From a checkpoint of a small mixture-of-experts model trained on Wikipedia.
Size: 14 layers, vocabulary 32000.
Below are experts of layer 4 (counted from 0) of a mixture-of-experts language model. Rows are named router (the router's row for the expert), up (a neuron's input weights, with its number) and show model dimensions 128-255. Each number is 128 + 32 x the weight over its row's rms, rounded and kept within 0 to 255. Numbers have three digits each.
After each expert's rows: "comes after" lists some tokens at least twice as common just before its tokens as in all text. This comes from a sample of Wikipedia text that the model never trained on. Tokens count by the router's weight.

# expert 8
router:095066062126165132167168160106105120133166142160107126129083154071131137118117175140081093138107098155115101103114193099060124073119127155119156157151183139118105099124152114167092153121118164102072170118137104101146144144128085120139101131152076152150140183093113143174170147096100115157162094084129151186138094143082116107162096104139153152182118134134115105177091110174096179098173
up0:133166104123115090160142142166131122136107100134156114173153166056124149061137172128087147094121037139119138146174101097123128156100175208146156143059152162130098148160156107106111140140159185142144125142163075160133177138163122127178106180131121090119091128124151153125121183107079111114097099127186140203169074122151111141142126138079115085106154112106184104164124063104106166138132
up1:103109114136188112138149080130082165130133133165051079165145120122116099143123119114087062159087165051155115105110085110139143159144116076165201162128151102148099116178089112135089116054099117112085132075123098079148048156163072146154091129148115187177117128091070124133153160100097123161096126101132087126123106159067099101127143130137107121119102101179136163109141159083069139117104
up2:186119112149097107147097065185137130123123075127139130119153166177150145132116139133057184090180087114176074130110178158206080168176136106130136072174157077116119087069099136115108128096111100174175120115090070121145156189074109158119187139098091125097101081104125103103072148168148109111161116086108171154150198135153124156110156066129103182089123090107120106121148143086106101099165
comes after: "\n", ".", ".\"", "\".", " 2025", " year"

# expert 35
router:128103111127110128161192131128073121161153163157142125160124128103116136129168122146087142125098075167127125129098136130138132123074162113079150125137152115126105063138151072187129183153137107151133160150186080129068126197125116070093083140095139163127123060123081193129106148125134136183104079125135148136143118130120109120096123096071093157143112124133162111155092101140161177074148
up0:053104155163147124105152173077141118151162147184191108120019167108121092167137169116166137120097134077147094126193082128143174083198094125097142145188073129069107123073094083152109141102136095094145117145167092122134130112090131140162062099092124118094104087119132146149100168163093128099107089166110160111087100083155119066064100088157099079152103151153092107125109185144088178149167
up1:140130164160096153160109111075130107163154119161153128152137088118150084125078139089111098133071184113155139138135115154132146107116128158148117136115146135172109154112110181174096101126114083104074144097071146134081163181141139123129171126090142132119123144077086191185133113107125124155132099138050105130050163125116105135113140145107148067176123146134065167075123187116165071108091
up2:110141156066168124181168136191104117066089107123128094152126172128125166050157148154119142169094017179117104084139136091107100143066130144115158149135151051133083066118132157098090132121152166127160146149111159058143167152117178181067075151149147124190148146121134098154116145139082159107079157160173129060155166125149106137138116155201128141077119132130204119176106141131088157099129
comes after: "-", ":", " ", " km", "pt", "·"

# expert 28
router:049046118137160127164120176117070114155221140121100119133101191100120108136145141139161123082088052119122083100095115145100133106112126181073185141179135122100162113129159099141146124093110136106100130108165093106163193182103109157099088166134121137159088146157102138149109110149137091111148088145155126188185161178112108147165135128117121118142136133119158082126084095163094143104143
up0:128156132097105137142100080067147118179122105140096185155094153141155101141122108173140150135092136148128152085111192080137153086064138095103121096094086180164128152131165158134145144118115079085124137116161144094131070112163109190094166089127081185122178146133116182132164107156144124126108142142109125101138118175167069136108118063154149106122098122099082089155132089128170091188144
up1:187137194114150179092140122115154167124138088190097194112081108127112073145146088161142115147131134066060101150175139126123137169109147172093096124136101157094122150109149095140073132108141166110091200169084148105127074130114095125164092103114109101153145134119101095169117152169087140117105096099196155126115073112152098087052163135100150145163116143100116087187126092137114185157150
up2:160034132071172121166141122156151146161127139124148127121131114117098063145137105121117116096105157119127143112119113125088118108153098126102075172133126117129088164128147078119146149135096074095068125146152154087121124063153167095056115147097151120099133151108107120160165113061184130165128062139134157121153170131105128066219133189149128161119156109120091098148105115071112150166120
comes after: " ", "s", " \"", " S", "S", "c"

# expert 0
router:047118152140155129129148136121139120152195104141105116156095133104114154096157153135093160123104130157105137128112183116082155149080145148096137146156115171125111097149166099124097126118088121074070140107145064102055138125096120139116113013095107167129112150053130114166162092140100114115126092146129126132148122173113105041124092131067134098148111126160159122110135150149095180112149
up0:090159189132115115175182115100207121114131122118125155128113109151122144175123116107102062123156033119058145156108158128141128119098126144127132100132144158102120065142189086191134176163135087139181165124118079122129087123142110207126139113135071107137121049110134131104100130093149101144105150175109125157104099142074141120101122105073078134149159073114142137079141091142119148103171
up1:058119175113175118122118149098113095143127107114099132188159128118123164108046092105135171222115085114093085095173125140124116135172086090150146116106126213129128123143164093111090137118135129151120140135149118121185104148208161197113080099136116136205115099109099083130100158099152112127122154132145136110107163158110090119139153152131127151105140109117169120134134109103122073131202
up2:071128074066092182099118151112111136148097124175107137128148159053154134183145150144127125118085159116165255131142157103099159154114125120077152117133136058149116085119108155087130181131111128041099095205136161078049140124119132142154152110161100092047134129148144127132139102102155086108115120089143189220199127123154083132114076048098084106138152113188167074130090156167086128143156
comes after: ",", " and", "s", " Votes", " well", "\""

# expert 9
router:065120159150176122131116176096123113130142178136115128114134142099114156169137151175102167112084069127134155059098142108114120066124151187079158148165113159113097113125134105142139153111132116130106170141178112134084131167134088143103121135139066144149144173111144141119148102126113106126157064117137138144154123173152093138099119145103140135147112129103172111150086113178087126124087
up0:145121131122143071153081134159093083195216086138142117209126168104092110113099113183172133110108101101097089142099135124127163131112173118141219122185147067106157128105056104120134143081070080104109121122181164181096105136122108047134072102191092110132118131119139092170081107144138142151092180168098169179190155189153098097174201110183153150093187078188109139177156106107094116135082
up1:161066117116173123161119118080132141162169130109162114105173101107074104088102180073182094187101115174128134094115150132171136146112139088034118166164056137080094070188091093111092112122153134155148160117181117121061077164172090170154117123129112155124132079119095167141074111137093105130150126174153073161104112164119097185151104114117119132146111117184137085165199070155113144071192
up2:179119131149099136164125111092098172119143140198100123099137089088044143157079100145135177159141102092098111169156146065114095120121097106139129088211136148112155123156158128133126135104109134144125137143047104083091144178184141139149123108142101163121116145092108125113149084141107180196105127168108138104149098142132122163121150122084199129124161064166156083175125128088134110076119
comes after: "\n", " \"", "(", ":", " =", "\\"

# expert 31
router:071107111194164171136165152077101144152141141154077078142088164083113191161073156168084083148076115069136150089073122128112104130136179149105157154178158142092120136126105092199102142070056098105123146130139086074103156134119122119104072105145092163170074181077099152179076084138069170177142080126138126153152147123120085151107093103079098137139161160105109094144128068128074171087098
up0:052101082108170130127123200119082121120081142106107153086190144071130152128148147144133136106175153128144141141096178183151098148133121152174169120140161124123060121132151162071094163153150135100116146173153197097141116151106104182066119112145127119126138133067143128083150126095183148069120177113120093140115152117130128154129104078124131153189178095117124118130155156176144099140102
up1:125162129116169093155205114149153130136115095119062132126076153171138171107140145131133080153151115136137093164189120134123139136129153147127126140122155133127128057147164177111150187145152162155080188118097122158146145207129121187155150154165080098124105119138127161117146105103105151137198090078136083127106182113127163089131103093090126102120146143161115103155065121081156209146101
up2:127092120074074152106096172113106168138132128092128097145102132078095102134181140153155168117131130107084104103137115129131144158122120137126124163124125099197101131188158136160167128155105118183137125093140125136055030139203146105082065098142128185055163126133089155134109136122161093156195184164137126130103121182155122154145111156122118113155090117133074125125094128077196123144149
comes after: "\n", "|", " as", ".", "\"", ")"

# expert 37
router:061127171128163084176219174110137146155158161108106092120117169114130148082061163166110123145126123123110140059092129138112136129130165133128164148132144142091100101146172130182075140104095139139066114117169099078142164142096073172145104115106102140184126137105117155175125123094110131196139128160166150163163140136111121129149102105100146174146087110126158147134124131169088159081161
up0:110140163127143063177121150128137097189195163152131124120120095156095154085132156126131133135091072158042135173095109127194109151134137104107115097110153142216104175104098110160099104059152119158109103159130119169127149159189129184159122121157095101188141124113075117148110129112069167163143133111170149132146148155116152103115132133134165143101111142143114086208148113120092208131104
up1:115145067099102162148157150129137186159159113115125142104101103127107075090067139164152088103100158142129087075076090123103131117096095135130125130146172138115074105130153148153112136129104135124104156168130095002128168138180125082168117128130084183097180134093121185180103153086129135207199111155174179140041072085139130091083127144119084110125070187113167157127117146089123107084170
up2:114106069102106200156133116172166175171100142183117129090174106123107129099134131134055147120119111167139144077093185106092146118175152118138188117131165184160153170128125118152081120055104113123150121087110115101171204180074153156145130126106179159168147150129071125059137107175082176201094141147124093106137174094063168079155177078141141104178113124139086138097091171142148143111181
comes after: " |", " 0", ".", ")", "\"", " JPL"

# expert 40
router:147119113119155149136176144137130144131148125141105098134096163111151173108129135210081104170072122109118126137125175135115129099078185189149158165155124173100086087115122117102104176125086125076139139150105105091111141145156122086036095130120103148178067146104042167145166089136076120146167116130128147176142107168116092147140094103108160167190166157154144119107124106091099121105173
up0:116142111091089117129159164101068123149140172105204073139129164087143134131067091165112081118095169159095169118055123100104093105113153144073080091079062173136090112129085131124122092152123110139126142155182132100124104128178131109154146100161103130160113161117155139123169113101133106135131139127141123175160136101144136141125139160143085121203162116188151177067124106117108153068157
up1:140175113115073169101137093175145131145151135090153125077090106128159157171124120101133123148115136065138137148112209091148145118136110154121075137085056077083143105120106102127123157160078082066075153090164101140142081124161163061095158124124120135082082084074121162118103091142115145119094101135141131147136107089172114152177110149082142139137122172148129077156164085130115171128133
up2:096107130150138096216165160152136150179133158121143118136114174120131179092174131078038109125094089156151089076138122098173141174126161065099104130173163091165116105129158118130125178127101063151119165139138143113092107127096190157176111114125175197126098090122098132141154194123211134141125136136134081091125132187087117095114154123107140059140155081113082118075139114121126143119127
comes after: "'", " his", "==", " has", " had", " he"

# expert 16
router:111138082186116096168167146114165142132147166125149126174128141141117151103157158126100101130106117145126132107086130172144108092113146180109149138123125179120094136168163078189110145128129145103099134151179113120070129117186073110101140164131113133153124134077084194171095076093119178186173059191147147129126133164120080119137130114090156178184180118128143117128094108167137158082112
up0:149091140140142158109101113089146146097104152131098099175159196125150171161182092118144098174158133067118111137122106198092195126077175156157100143152145160084124142061120111099093110204102146132105152084141130149088214099121142182118107116123192097108118139147188132171138111081152046173145114096038116113156108162121151115117139136133096125112102171185125068143137099079127151116109
up1:173074084147160105098148128069136180118146135111149129160108172046114143157112123156089169150097122160164108137092118102094124123132162140130096151121153173136173090101098138085149125102116141149136127112205115136097119099119093100101147107089119097138109132062104113131147120107109094181122132121163160157100089102161143087069143162134080152152198156191102128069159132186122056103075
up2:119125113099155097151138111104086063185091113199112119108107105121069181175098107148108125158156094137105131096115121129085136131126174094096145175125144104091164161150120174122116109150088135101118098190115128126097130107111121171117071164149099143145160099077179139085131158057154126104147130109078125143122147157130135204168074112159159143173131064098180146117100133064094203164115
comes after: " |", ";", ")", ":", " 3", " 1"

# expert 41
router:143076144102119145176185135103096154224161142132091092119121143082116165097102187184114115168112084139102138126127151159083177082126140178103150190161149186078088125135165107147100188137076104115096121098150109097132141148202085103100101101124081154154108198104067157134112112137112153187156092150126160160140151147133140090111127109104178159130114153143150090096134122145125149119172
up0:101127106100177143152176153130147133134137130146147164135187121102092132188109148127136147068143120159159168107123115131170107148086102119124160135104071153172092159089102148124160115114061141125156158085194107179042089135070117169148081163125151121190119139106085102104126121154183098161181134091180108104081094090150142154199151140074205109107124080116123163148145117154119127152124
up1:115150143120118117112123169155106147139166127139115133122098190169144135156123134139095128148132146130110152150121126140101089179138134114127135119108123116116163127134125121120109124199129145127106143109168080147180126169092157144093137143161153153116055133173176168118180088126167155178033123122128164166103118170141060089157134091134178105122119128141184102106203113225071138146119
up2:140073089111160149112095119113104197125135163136098091094156133138129102119118071112023116090145117139121096144133141182082174147082138093153144106147088213104121158180129106114094112149161120065140200056166112098130074143080092113118184047163147169133118135105147144170124141170077123158120133123112030082079195146137119100163133159161123126093101161121112177155165135099134112095136
comes after: "\n", " in", " at", " In", " during", " held"

# expert 18
router:111087060174133200150125148108078103174157135136099086151079101077116141123113143186135116138129116084108106138087168175080147108096130170140148184150134116093085135086152129146150149123075099134100139090150106064146178115126095118117144148159103167210103182068071115156130087151110177191115099216141099148182098162111128122110050129097163156134130147210151098124062110124108149097141
up0:151077140147166159140091140103146079161157106102150157107080137137134112118182093163060124100081106151118136159109184167107141101115135140171173139173086144152179161097105027125088131128188162085124113103179109141085125186118103116121122097115074168108111121113127104106104098150089093139074145155168099118169093120169139066149122089115167140103098083172078112159149124089140121111167
up1:167107082152156140124105115190180095129144143141154151087101082073126149123162143096083079133153144108150167168079148193165107157139136130114098130151133100143122130150134149084056121121146123135101123090194151127153115150110151227158157088166082134110103153147125178114172147194141093110073137201109165152100109108089138085097126140144136153135096069125135111145130164149134154126157
up2:136127099122125201134103131136069149147085165108144149103178111139127157066154118119088151111146083215066117077051128080127142111164142120116156109156136060103107094125120125165087136094203132174137128117119151103099144098113139174103162108102074161114116124054111117092131159125079082127183081189143108126162132125077148116125117132080113129115105170135175104149108125104135208127158
comes after: " (", ".", "\n", " Born", "S", " by"

# expert 11
router:085110095095133117167157104086149149132151168133112147202153103120088196143117138134074143138094093182079148116101169136120101071114154129115120159166124114090077115117110130200110219101094148088066170082179080137112115143163134140147135070094116128130139138111077148147160124127101138224122109199161139170142153159096109213110087108085144142111143119113141120094142111140086091091139
up0:140139148155119165156119144117167092124106100113110141162128131106120150123123142155191117212069147134130174100111120148117148199185057171100135121149141094137160096173166070106122170165105141154078148190118170151124136125200136147071132108173125109116168114125146093151132161067163113131154116163068184177119164120126153091062180117096117151150061110153133102101126156148104109180126
up1:135143151092110128165167158153143144106152089133123149082087101175129130094156172121085094126132121141139097149106127122097192091167195098075124131143117141177145084092156095159114130176160135149164164140099132070068097145120139123161106105097129130144100080142117153172093114146078090110127140213177082160050095134138060100119089111117088101137152117121079122143083091123181156119147
up2:076028076149119114187126138132183143126115153102122100094087147078106146143139104117100137084058179153101125123113120123110105123135097104112179103156111160095093185116146153039164114140101114125061109131066186093115163164152143130159099110175154143185097124165134169175108086164110172134084165110154059131105169126157119108160080082111113162135070094116112143090099117104104122095116
comes after: "\n", "a", " La", "o", " Al", " de"